Weights of a small mixture-of-experts language model, trained from scratch on English Wikipedia: 64 SwiGLU neurons an expert.
Below are experts of layer 2 (counted from 0) of a mixture-of-experts language model. Rows are named router (the router's row for the expert), gate (a neuron's input weights, with its number), up (a neuron's input weights, with its number), down (a neuron's output weights, with its number) and show model dimensions 0-95. Each number is 500 + 50 x the weight over its row's rms, rounded and kept within 0 to 999. Numbers have three digits each.
Before each expert's rows: a language model's description of what the expert responds to. This comes from a sample of Wikipedia text that the model never trained on.

# expert 26
What it handles: Full stops closing sentences, often right after a name or plural, such as Singh., groups., "Ane".; also decimal points in tables, and but/into.
router:481513474494500486569552508389453519584530461540502496571538484467501562553547513491344490545457602518437520489437461481546503618458429475540501510484518381552460485371566474519503509494562505594524543469477488415426526437567611445485456472562513493493473540526498448516504545446491509503
gate0:391456579545475567625500547508515454496567278560524518558533576523589462463505566543528463505443515505559454518452508527482504575436462551489552476482540460535449487460512442534469523510548445454520483505522424471433423571433548470542418462515457496473455496517493526503514516518443508512
up0:610519460445541412408501498489525554526406694403475487423449479477449527515485434441478547483557499505423544473533533543498487404556551470530455520487453543473546491576474557461513479516453575552461530511490562518564561437553438547496595536483540520555564484502469528465475520504549476469
down0:465392473483445554571497600518534425534505409445498486581517497560616539557561503478563499523472495597452490591420471537535507579424543550493547459443442561550476566526538455563499473492456413560560489538474460499552464558444446494455525501451465552481448459482469566484515462487462432407

# expert 24
What it handles: Single capitals N, T, D in abbreviations and compass directions like NNE, plus ian, pers, and short words we, have, It.
router:475522538495451439553593493454604459417435475491512519465567599592492391527500504464497555475516439479496522498472510554584467506516461536532540548485451460458509425504552546542490519469459537453466573472521445482515524570448506505439604578475569374453546509556519363601542516510488503471
gate1:435550386471524508447451546510416469486418457500444463591563562479440528435470482407413461458556484524403474543548489601531576502541427510516531477516440511498428468480517490454522551429465608459506493493480431483517453558447538562496466551457385444529516558480448463511563472495437523429
up1:517577502466512544455514523516420461472471500475422473529499555520420465452447417381447478428559447521570481441498425498487576503440467426557363513523468515495482539477548515509560500449443552480506390478485404508459424508425526422566469554509591431561518513448598488548500453491498532503
down1:531453507519534505475497514440542495572504554375440466441460438541448453471467483527428558501516527531416535534479416432437555554473555402429510471564548505475511604437487468446486442434506548633520497512509485535461504388481602544416476452538454538476463504460490574561573488448543509504

# expert 41
What it handles: Closing parentheses after dates or measurements, plus verb and noun suffixes like ised, ated, ations after stems like author.
router:433504523519497516586571436541523456502478459471510515436442540434455471533528486474420514450441523583511480462595523511628514510459416532513497496564569446384501547491487520442419531507534430507498526562507518542479385511597468523546546453548480363583564480539488549449450481571533515463
gate1:493443481495506560516463396518405494406403519547520449500443434537528463498389591472612487475475464549500489450527472529521416465493476557491488485523482482539493496455529495576482415520453522524523465476539373572468459434548432477579562549558513510445534376520470455479504543505398566483
up1:443474542564446528514512440499476477452490606510488493458535471568522488474534467525510478501448491524399556497501520504473495479569499439456524465523496540369523498435436607580454423498575547586456391527517525563434489420537564510478557517509532414540597550530541500416441406500434506421
down1:547559521469551513461463442498464561434545523503464528515558456523398557428523441562452558405395533494446563465531531589453492515524473513517584502489472477513629553494574499495607475473452416596488504517541567558572509492555491488538539460537511539423497442519479515419443558594531451473

# expert 43
What it handles: Middle and final pieces after an initial letter, such as ates in Dates, ine in Guinea, ender, ector, plus prefixes un and rel.
router:458490502545496592481465497448528450582497488536467454476581500514654528461433428513508479465496519538397411398529493455437587489495492505557500454541557523496465479497598542558501493425528564464499509562576495473505528502613538533510517456484484339528558445418484527500539474457560518529
gate3:552519477579463519526570514533374534483544425515528510533507543479509586498451527443505566564482443494513520492549566530599518473593439552468521509401537510477504462575456493503442518539614484487502454544521513461452650492562464427482435459499627462507530494491505423519489517562446451409
up3:467478531463528469530485518513559593426467471475452401545457475473586590463473376450563482587402498515423408565437517489557417459548570457599519475418576522558508497545477511521455442470451488487485521525545519532493552540541545562467488483493573466437522397574475525486474546456468539471
down3:465420516539546535508448456531666528607440512492512470445608463509579515507445514484474506506431510577525526467470450563529422442471418423542499495476552456483500557537524501457477596474549506556550507523531449522456568547482522539509540457451543581444452480522530600462423557468429566434

# expert 4
What it handles: Clause links like that, which, he, at the, plus semicolons in score lists and bytes of CJK characters.
router:473449572537561506525554489511549542458518497361474554537490415615464454493450453499420522422418420482452522501466462525433591471514520471524486588593534451530396510546522508426477496429472490574443535540464433516544515469454531432510524468425412530493523496526472386430480525484519546468
gate3:446484514492500534536546417493497543465488559424600486415534491491455509554530520497520566411529422468491533525441480453582504516455474529576601501556471398471478436489533549443441454456473472435465506510417550499428582547539467476442347535513542540475596484513475510420408550464557488512
up3:486416472494509443528565541597458558512488392486440536561496611494453463596490511437409455480525451461543502515439447570549523521481526547436535472555557479521396420436548483540493496518487493480503536538476614593475491526502520465492458515470480456523417544477521480563588393454594473560
down3:466554528425510456473592525477510407494485458495546431445465434511511529497651412524564480563488518438540508505448514501462454377478485532572486591529524543413473550454485553415541526420439464527478471423551534431513541545491523519433516468519477422553580531465512513418392534483491517528

# expert 29
What it handles: Mixed word pieces such as qu, rack, eter, accented-letter bytes, and verbs like used, played, back, divided.
router:467406567547449633380469521503550462553491474569449468427427473424455507449474516484552514566489480505514462530547594516488562480571507438473506503555522532403506457460488511474430430527536404449525445508457461455476512514404497469518559550462498626524514440573530605492460502505487444498
gate1:553549485486528476531491518504413465567611543428461545523478575507502501553581472421473501556543446518538484484478496480471514530481567635474380445585455432503556461387507452472466485543576455491464492431484480453458478490450490527497473577436510470541504433501627580423495422467463476542
up1:492457557432478480526471494441494603546496463543458496468537493496506596581458418390499512437524479503515500456493519517530412494496485446534491511487488549527514546452555455470466577495435559520471464555475386481462552464517469575635511639547546515370547497484484462549534525600547518422
down1:517503376504467588588583531425501416442519563492453489547479493446529555403544479439477587518491416516500505520496511448639432516487509446468534540486469436541560550502489532494571497443495491460591481548514457567568473446489596568564462422536467534462489425458503541515436483425513463498

# expert 40
What it handles: The article a, word-initial capital M, T, B in names and titles, and syllables ag, is, dis as in pagans, disabled.
router:548454477432587521494562485449511469520478492486505476375489511380492562577444469475653601588502439525498534495467538386461521542454539430482430456422497440484438509549534518522508509492486428577514430498470390535465499494547460467524540526447442546504511589554523487456499449485539459510
gate3:550410459527462478558459418447478467523490559491488578490508476530496519547478425513509552405527538539519553540498426567521438458523457490457577502506470517521545454485497511504498528503521457521459533519576485452541568574428552519528517469550384583504518480476516587533510668624485639451
up3:438483493495505468429568558555502543471460540501475440556498606522534503456554483546424508498428467487466417542518607525459523567441480514464444546561527558495431467500410476498497460531564483448546436400505593466533521384474499492444538513447587432536555570431491459476525389403532487482
down3:462456469583473519497457495519469519567521525582495514495488437601446497492470470512409509531511539519426414471582521477519520414548513525477535568530458433379473584532513419622492584530451470435501504510519498605527425521442607498589499520562423525551561484471469495576477493539499546438

# expert 37
What it handles: Pieces like as, a, ia, ana inside personal and place names (Jonas, Lansana), plus abs, ", where", V, H.
router:474471450538469491492576490518502467504509558564494422436409506541533562486568454485436454454500510425490507441574486530579470489442510595464454552504537434561626459578508570531398402508549524483531467515509432475556406560468505533472508515490436549417573565484391516502540521482526495597
gate3:539576458514491442601459485487443582484559456526446506447560475491433475501497464535426614517416473517472494475474513450541455489623589535472471501494471608533561559486526516529477477405517529494545548463414571470559551482374520553528474515459508504482568513501502532428600437440588521477
up3:578465385458502488458442429394535567590456571468514592462472402473479466505527490490544461464540461424482513533517590431448547508539490442534503533493495462446462557468409568537533525431572538488482439583553490568491444437480567545502482474526390547549581551529508451547482538523491453542
down3:536453569581453520463437536444484414487545558539584474448457491593600495511492499566529567559483462436427485474495528495533521387439502528445399480465515452510482570437509538449587533527573524433558571533487494516484504514438508600435539464611471421548452507551549475535480493483518426547

# expert 22
What it handles: Single consonant letters inside foreign names and words, such as s, h, z, w, k (Muz-h-angi, Sch-w-enk), plus capital W starts.
router:599540491458490516438521518471515541420433569533547406573448433493481490533466563411480508449529447482522625479503437442452535432468489502459546537532416612447470634522446504573570539443454520575543479458480484513517481603581460499537511539449528483546477496508539466498487575537510477426
gate3:502498469475587516511501607536512618439561484512506489460568513409516545540571576556461503481539562619433469511499483523582578495531491418482469575499464427557481481536484529430373449454490547478454546446540498456500455473498491436465411532475411459526485552463467477620510536449477538541
up3:483490546596501511531505489558480536477518467516514533539495522441470509522354449445536443512465473485550535351495497580464471565466538623425541547502519473549484494485519476499619566576479441447532449567464534475415495581604454495595486544544564539471483437538499466425477460501524534455
down3:498497529458434489525572468473441469394438549445489601413525515516507518387509404518493538539537536476546471544476452508541505615433485463514406384465531445511527465520470534491458622550579478507566467503505537515484423515496598488423450558461482505512554532476475583532529610497542473486

# expert 28
What it handles: Syllables like el, il, an inside personal and place names, such as Pachelbel, Tbilisi, Nikhil, Accelerator, plus Al.
router:521462558436593515416472426495595514466476465476469478558496460533473483521581491509456478487464518494535466590447569578532525608596500467545437540479483527542515506397493497473579490562403390557427490402563535460502479480450531455559542460536519509521546482507553598567527440439470541442
gate1:501528470465555543537505521601500442462489513425521539531416559512566513539596441465396563538538532567475584525477450570459497579526555520462518447480493499432470489533582473471491558508512618488443439406465428518392409515425449541526403513513542488480508543516559489442441474522482577468
up1:499500587450525498470554508563523452520418512506512478514546508526457535506624345466448480550573476486528523600399449530480501517551544580461515496506553501479396500527531431474550469563501604466399506389464417457448545514497457482547524474534541462488528526482520483383474482447465557468
down1:367499464516605475558565518590476411526464557488346497518413453497478520527450557560501493496463469407532460482503503444512465459555476500487506541460493558524456552434481498480598449501509511573437530484512485578486514450472561518521566487384550454418470428480534586491485558421538483497

# expert 10
What it handles: First letters of entries after colons, bullets or table pipes in infoboxes and tables, such as Education: I, | A, - J.
router:480385499567605531562534500541573445513550556482526518410494534501453471506498492588526492462560499491410414436483451543546445516552475454521551449516485568548421495550503478559489461479522428515549534549487463550613486446537503409455541551475524504513473403442523507489496504493565452330
gate1:509474498490506550560472530415436531475584512563506453536490491561501486470474586359440581536480405539526570490504545602449526511493510512499519558462588543515463495412511456576463577450475495518542559514542481598520519496499565499542528470423452464448475549474496585606574600552515515428
up1:580469463424518494604507539503460453592539568506561472503433552568498453473491505393417454565435478463411506549422498472376518440495528546566497530597558431534424523511462470560430558477532442518454511487475482477523597467592479549462489498451537448447479533460479478502501460493500551403
down1:540465497476571479483438533529464546460553521485506557506551470472541479487426484432444498551524521455530511545400515452468517402504434610603559546492532512531434517464414401478484515473486515496601558506476460501513533474506430437583516374559521501542426517565508640433550456469510566461

# expert 38
What it handles: Country, state and nationality names such as Finland, Texas, Israeli, European, North, plus table pipes and capital F, E.
router:460625466465492464571441537571598519518588493424505518416538460564527560435506409505550540523463464521476609557497493442512505436438504556496558468384498454590499520449522429586486575501452506477495482501569535474501479480463507468453525514590557548485424495445489520577532489489600500438
gate5:509548454574457470400532529455471475474581464431429533433578584581547451479516514446496540565542558487616531517488423536542500462457492478456477439497440530567507425436499433531427503524498511424558453454555461568500430450477422523512531431439494445501589470519558531604463476492573551519
up5:465484612505527515388525515511496473365473516506495509525489491521527495515480585455508529446536518609604402559450582418520464501553560474501441463546521502570531559533519557466448520479532498532575516601412427452450454488557557514454599530472507466415544506511534425519468440503447484563
down5:466571507532507398519529491474468508587412594478507521474503472454619521455447477495488530443503501544461448550534392438561457564435461494511516429425559538443487504630477474513550471474433498464509455484486497463480529572557462423490584575497374450471573552539456482497458558523474419473

# expert 36
What it handles: Pipe separators and cells in sports statistics tables, plus lone letters or syllables mid-word like n, ol, in Chalcolithic, Infernal.
router:485576575507539566448491537521479498513475434438461450502465444488484542478435563500568523439612501544457544420413480558567530405510513486459483482537519569453480483485507560527481492562507463465388597415404426574451525534576487542492494456479532444604508568483471419483507504492460570411
gate1:433476528441520532409484473521516483541565502480398474493576457539565518518553466479456509548492507523412506600501426626570558521518487568422550468495554563455488450422506395501447489499474568486549449471490505482454424533471459488456424446536465477447570537593600450514430420491494560532
up1:505547440581470536514561493411444522489448566541589459502506446482459465500444520524590516513475426545503477524499514438399496566553488541547502550516491422546493509384507599500470444564544463434457496559525542483427552421460640552517562500491461542492544421407439545407529505508510539483
down1:499493488534435558436464466460462553514497487491504443469581621563517566497470496489516480530470532478521527459497505575551525451527440616420522421488599436514528437547598418528483486473524551388498511520494515539453529608438462433493452539559541503566584534517490408497467476440451554606

# expert 45
What it handles: Capital C, G, Ch starting words, mid-word pieces like e, in, ri (Globe, Lewin), and He, has, not.
router:433422532507498614440565526524608513462458555443502597445514535486515421541443455491540489483467551457594479529516569543366507422455505496474449572528588501514562548456562574547576446523520572488545458420513478546532558513472429439442475499545570469507506526457516463493559561542467494455
gate3:508496520514398515482379429423449472579512474535526430466531566589495487524568488436436551442542442474382524496491445460530479471577417416529574492497453473396514484481564574496481509502560484576494458524423534553490501481434528435487550533512439518464557535510527520396464405498497454436
up3:525517620470426553503490495450463502604432450522426453544466548546513519575498475504519427535460512512496543555550428393427466506596457529460524465469518400511470585538540510520505536453396498497527515449485506523581534443519534460530615552541520430453410576432508431476427459464515461489
down3:451505537551359519509463425459698486580438518496518460502454433431480537542441484465496468468506504473460589493554484429478490457498430445465549446470461489542522508577585596439472450514492560533541526513500496502457545510371532519504572500522525462472509390508546483525557492469549534514

# expert 30
What it handles: Possessive 's after organization names, as in Council's and Children's, plus suffixes -ic and -ics and political words like Republican, Party.
router:523542508558484500563502617525526480480592533531523521526541515435548527549506534494606510561512546590525560404427574501572456595434509503526459564519520541363502426436538487461510393515562554497512521509509471563422483469502549438478454519469463504557537459399521537525442509546427484426
gate0:493478570510517468468531426408466517502523507464508401463508467529508486481431423523452515424491468474494536528448516582569432424558383515555495484618507513484553496486477506545568486570491561466485475514514553593526428436548587488443490474558476580611403427495432473499521540594452507440
up0:485508443544590523496442601584573469512491558478523503556418522457496428473443464488482453581547512492540465485560428499487466582390543502518449476511537403450497396442604487526550548502529447556510463512490445432515488566510498439569586481458453435476547524554538531576555422459565559523
down0:557481460589551534452523570462563486594553504603560543500531534483596515536592569537576476588387533431496494479489480449529520460541527560388487563510504531545537473509469474493469480528474543561464477526406461434471392497517488482500542401452521420485559540530495449465554428434476493444

# expert 15
What it handles: The prepositions to, for and on after verbs and adjectives, e.g. restored to, tour to promote, promoted to, for the Pirates.
router:562541601477553428562512482432432441533548403503534500530397499434430528540512501478335499478435526569480492475515454529552464477467527466460512523450511443428423455493443507438474547560486516403484489510549468510493599545431530492517488438400546576514485528539458514457455548484453453413
gate5:535463472524407467484528529536484603485517568468479551591510474502511462385459464580560480508587539432480505502503498438499464527577484508483509550562438481538470414498555492621514475445502410482470456587541488511553375535549504528509493522517521547415507569595517482553414399578509538526
up5:487425412555500532498481579470546481521476620597533461524471469533551469490462533578574490534469412524547488585382577518422550479495529504464478512496518584434481562477521468578514565475528441486454553457534544484559488448514481534555516459551457424511606513483576460515496439470631556485
down5:484505492498558519528563507473560540586512510510416492545434396438547434464494577549438463439476397468612485577470491528581510546501553532532505581513514453456539529494519511550479484466571458486468440438514539534544459448461490483558599446426406480550561538536605461441516513458586552568

# expert 21
What it handles: Month names before day numbers (January 8, May 15), lone spaces before numbers, opening quotation marks, and it.
router:559541549616515446571480477421500495576544599508416500596505427457507603476427524443536542593590520458523476445434466453507483457588484519508553476535462561541458502586473458485510498515508490451516435485486568550480525442585487400523471525542454518451580580562486509459479485545518517586
gate0:468529466477393512497501472542527398522522578348521464439503498510452515435501420559489490435436522467544474543498410474512478567442471431479521495455427436427541486515478596491398445482516476512513403429489503517534502467483460571531582464466511450481586467450467509459485582517378467453
up0:570421519519539533491533521424452463465475487539505481436530554525507514546519560554504495482495485553507506485470447479541646396521464433507512494499506493557400473460555425569597559497466481489600516543483555556479389473538627497466410461491503489543503440563499548529462445518570609578
down0:565438501476639568490506568433419513459482479505531546424502596471581467451530545583496546516523520500419463493619504522566559530567477520527469512543530495533543484547554475591622532490558537451535495545569527429519501466469432479437447529488530526509472490529439499578561407539521592491

# expert 1
What it handles: Line-initial pipes in sports result tables (before Win), plus sentence words like She, In, were, would, also, and capital H.
router:489450450508592443589534439457513456465473538567441512417430489462442512436497402446459572535565477506538395515537505552475450475467485487485541443478548426436506478534448421435497511477464509524504457611603554488469514449473526476419432548401481445432429490552525528418550460531526517570
gate0:518488440570534482528421521464370577583481403447544481524404558502478436477479456637488474464444542527486475391563470500503453487507479497520542514568561495565459450441544525506544464474539460535502518551455540541542482561403450504558546563495459514496450446615524610501526556511516549525
up0:500555546429468556481589438582546564549501550513477449539615523479475475497538445482449529549502506458486569529448460538575590464565468450368450575525524511442591490515537560542375530543504540450536396566505532498527500499545553549490460486497456517496426434486487421468514436516573466454
down0:440454461435466574421578422390482456482415455485504494494553510452461517535502537467563586522465496430494424530558498506442503593439526396531574480523535513467371483467522520454561503527469399505511483459530489411578479468432531403494382540490507507458435473449520564518512499511462529476

# expert 11
What it handles: Word-initial pieces, especially st starting words like stuccoed, stored, stock, stable, and capital S or M name starts in tables.
router:470533484467505549451457457476404414492509475477506517553508532447477597456528497438453439497556555476538408484495471513534487477420471500383478556467579551577480437474421540546514529515473422481505476546471488456580593469437432526516483464490469537598467428442426486418528451578493535640
gate0:569559564518422525425464600542441574398496468501499596423524494496497497425536502471427542399544526494516514524502579466526547522482498500430555491502441547504469399505491536511562476452564608563522529471467486502415490531598426391483553560410535502460523510517466530515442456448514437536
up0:573507609478520580459441499499463603509407544449474491463501405535478466399457533525580508456417445447524465533506522442526573456434476525508511470502534592414484425512500514468493524399618512549496584460522418456530530497499478430457502506502569488560589495515463479549475412552561471497
down0:564433478449451639421453465510464572449506412417484518471524488491326470550510526509462458531532499476496552511592391458457455520527454496517503470583417511475530506537478401523461429463524478509460427560510461511505506391517455520500602560528507495475564507528455498538501482463515494588

# expert 47
What it handles: Pipe separators between table cells, especially ") | " after a parenthetical, plus sentence-initial The and A and accomp in accompanied.
router:568492481545544415389525468585459516452458403416512496523469539546524483474523434479462464538449523470499443513482415458361505482517438514556533455514500452436626470421517543433532495479408562462461541533439491516513549479597486496549584497438479492426455587488478472473513546429559551492
gate1:540493461513463554468448531563507550487510451502500466471592472525465462461557518539537542477547481547433442477491500542531478454405491437448495543540534473474394358482392420467512534440498500372542557445447515513573432491503446463507478521445565477596549592458589531551494464556550417498
up1:463542523471469459556565517551494502435498452463457367481571529443577477478503436433472396536469474469443434589511456510530471474513546579504558608610466373521501502504508472482592425555527464477465487519516528520464543497512420587572493531484542469511440439550468507414551518412540504493
down1:560533481463483482495453584503624433504499456423403485512468469445498534593476542443474531588487550463491522463520408516533490535510374502442500505480497468471462569489479549480455470442503367535473435465513610541450521497478557582436569400563528530549504493483545491507506513471615446452

# expert 2
What it handles: En dashes joining numbers or place names in ranges and routes, such as 5th–13th, Nov. 24–26, east–west, plus "and the", "most".
router:596484566451525436433473523485474520520457550442471509576589551467474464475475430499572556475602605437488537502477500518538513554530474494527505519547493436458465475501526537515515492480602527463501527499523540448491443458578422518515482490452437491539456486592570430477502388573326413500
gate1:543478343487455451456563464495420421421581568577533513558548462497451535482383521421518606458511566516461527502409467508489547449507524518436527539528502408477465537459517530430507506491416425559501444484599513446476521516534503476545490509526484506438473486539471528448501579549457594535
up1:443495472450408525457514380463465507474498535576475555525529511552483482579476472503527536459527545483435549528522507490500642403531473576470607533514458424486525603494470541422516559465477484570508421454580531453513492537486487557547525551460422511383465505509476519431473596556456576488
down1:560505528560463457473459538391479505545453499573492428535581471487477410541432524569543418595458529533520512517522483490530544536470468542528496446530589472444526502449468438480430492428403395517534542538552498490418617410530525416495518533527496479525523426603552518507556405515495457477

# expert 18
What it handles: Slavic surname pieces such as -ov-á and -ov-itz, initial J in names, plus prepositions from and with and pieces like ure.
router:524488488525438516553421595594523540527556464486462557518591549524435527520584611510566478555441485593591505474475488505520421462526465511485414498573520387423522455453554571460489470486450548521480514461528613409504576473489515572468527475567453558492460449490459442520499541538435487495
gate0:500468633478485473591527409498581542575509434445515455470491510494532485443574535492580473489584419554499540489513521492409495593454595468469481456462477516470474503516466567485459358493545480474476542495467587520529502474521487507431560490463510445465521617422479443420414435488450481488
up0:491555475542377540467525475495554508513499491577477541490503414448514439561422399587534477484442613461586495466481477460531460512451491446592584540484464402476581451509505542517575553515379485481513475536507474542523519523400521508481498391549509460531494464553571470546553471575483511437
down0:525500591520457458493539467452568581494531442418587390558440494501585513466409494498487452543462550350509484514514477551521487549434470554538408471539463594514537502439497505536460499517480497550496486469496540608513526532497549453573430517489438525542395503584522559536448538485445422458

# expert 16
What it handles: Word-internal pieces like re, le, ach, ug in names such as Zagreb, Silvestre, plus °N in coordinates and "made".
router:562460558536543530406521520570433508580508452667481468489425460478457452468513500497482420510467638495494492508497558573534531496496452540530537506419567520519470521504470429472571472468490524427482562541453573499466510395469564549485410509512501466476598519490493559487548474554447573591
gate1:537466414498586496493433544437461432521534450541446489541458608425489464499465399445391501507444510557463428547540496498596458424475449466511525591505541516568460449483586465520474482434483496528578518518513435468524517512484430580542453543556608520581504476561544588484505466553454469537
up1:514409445499533510434506559533387514510498506499510548483508475512508527559571467543509513482508451518466427433486558539588585417541402471466593613485466388489398496483532461498549463516549465454462544570417545494493517540508386478451484587600551457520485472545502530455463443545491498576
down1:442566473469403408552486436469535478531559482512438535579484519394522528532463506477435597526522501510489551469515519449570472528539463508534483414481535514479552444550500473443469461493458452500501461467541445618514519538541592430606656442495496522499428437501418521466434562512518425497

# expert 19
What it handles: Opening pieces of words and names, chiefly dep in depicted, deposited, depletion, plus al, Sh, N and first-name starts in tables.
router:547561398449389554510526475434523476393504543481520517532548451472532437572468440449488400558481441477540549553509575427541494583508541500479516492509499540478533542509480428510525517507409454492453500484591407565510441580445450502539527505554494561548592592510432519470413452513585533522
gate3:587438446556502520475499543454507480563562565528630554495500527445433542402486356505450493549462566414472460493521479473555524559539543490474487469543600445486478425591570513527542453556585446504460480468522509518491484424563537498507587557479462465480474497450520468387544495572461471504
up3:483474468566530546524472340483534569531405431556551494492428521557461443443547524487493502542613532528488486555514547518529427545422463443550474506487529397486492410577487552567481450490539508482564480554474447455581449596506516513475603491489558549445525524504408493457431535528454452500
down3:519490507473556438409421416421530556472551498526481486487443489495392427554565514555496460573455471489416480645498438530507466573445543397512458473507483546485485486519477547475469454493524468487448461479503506553555611463556452476521574470483555489492494508522576583416549485578528382491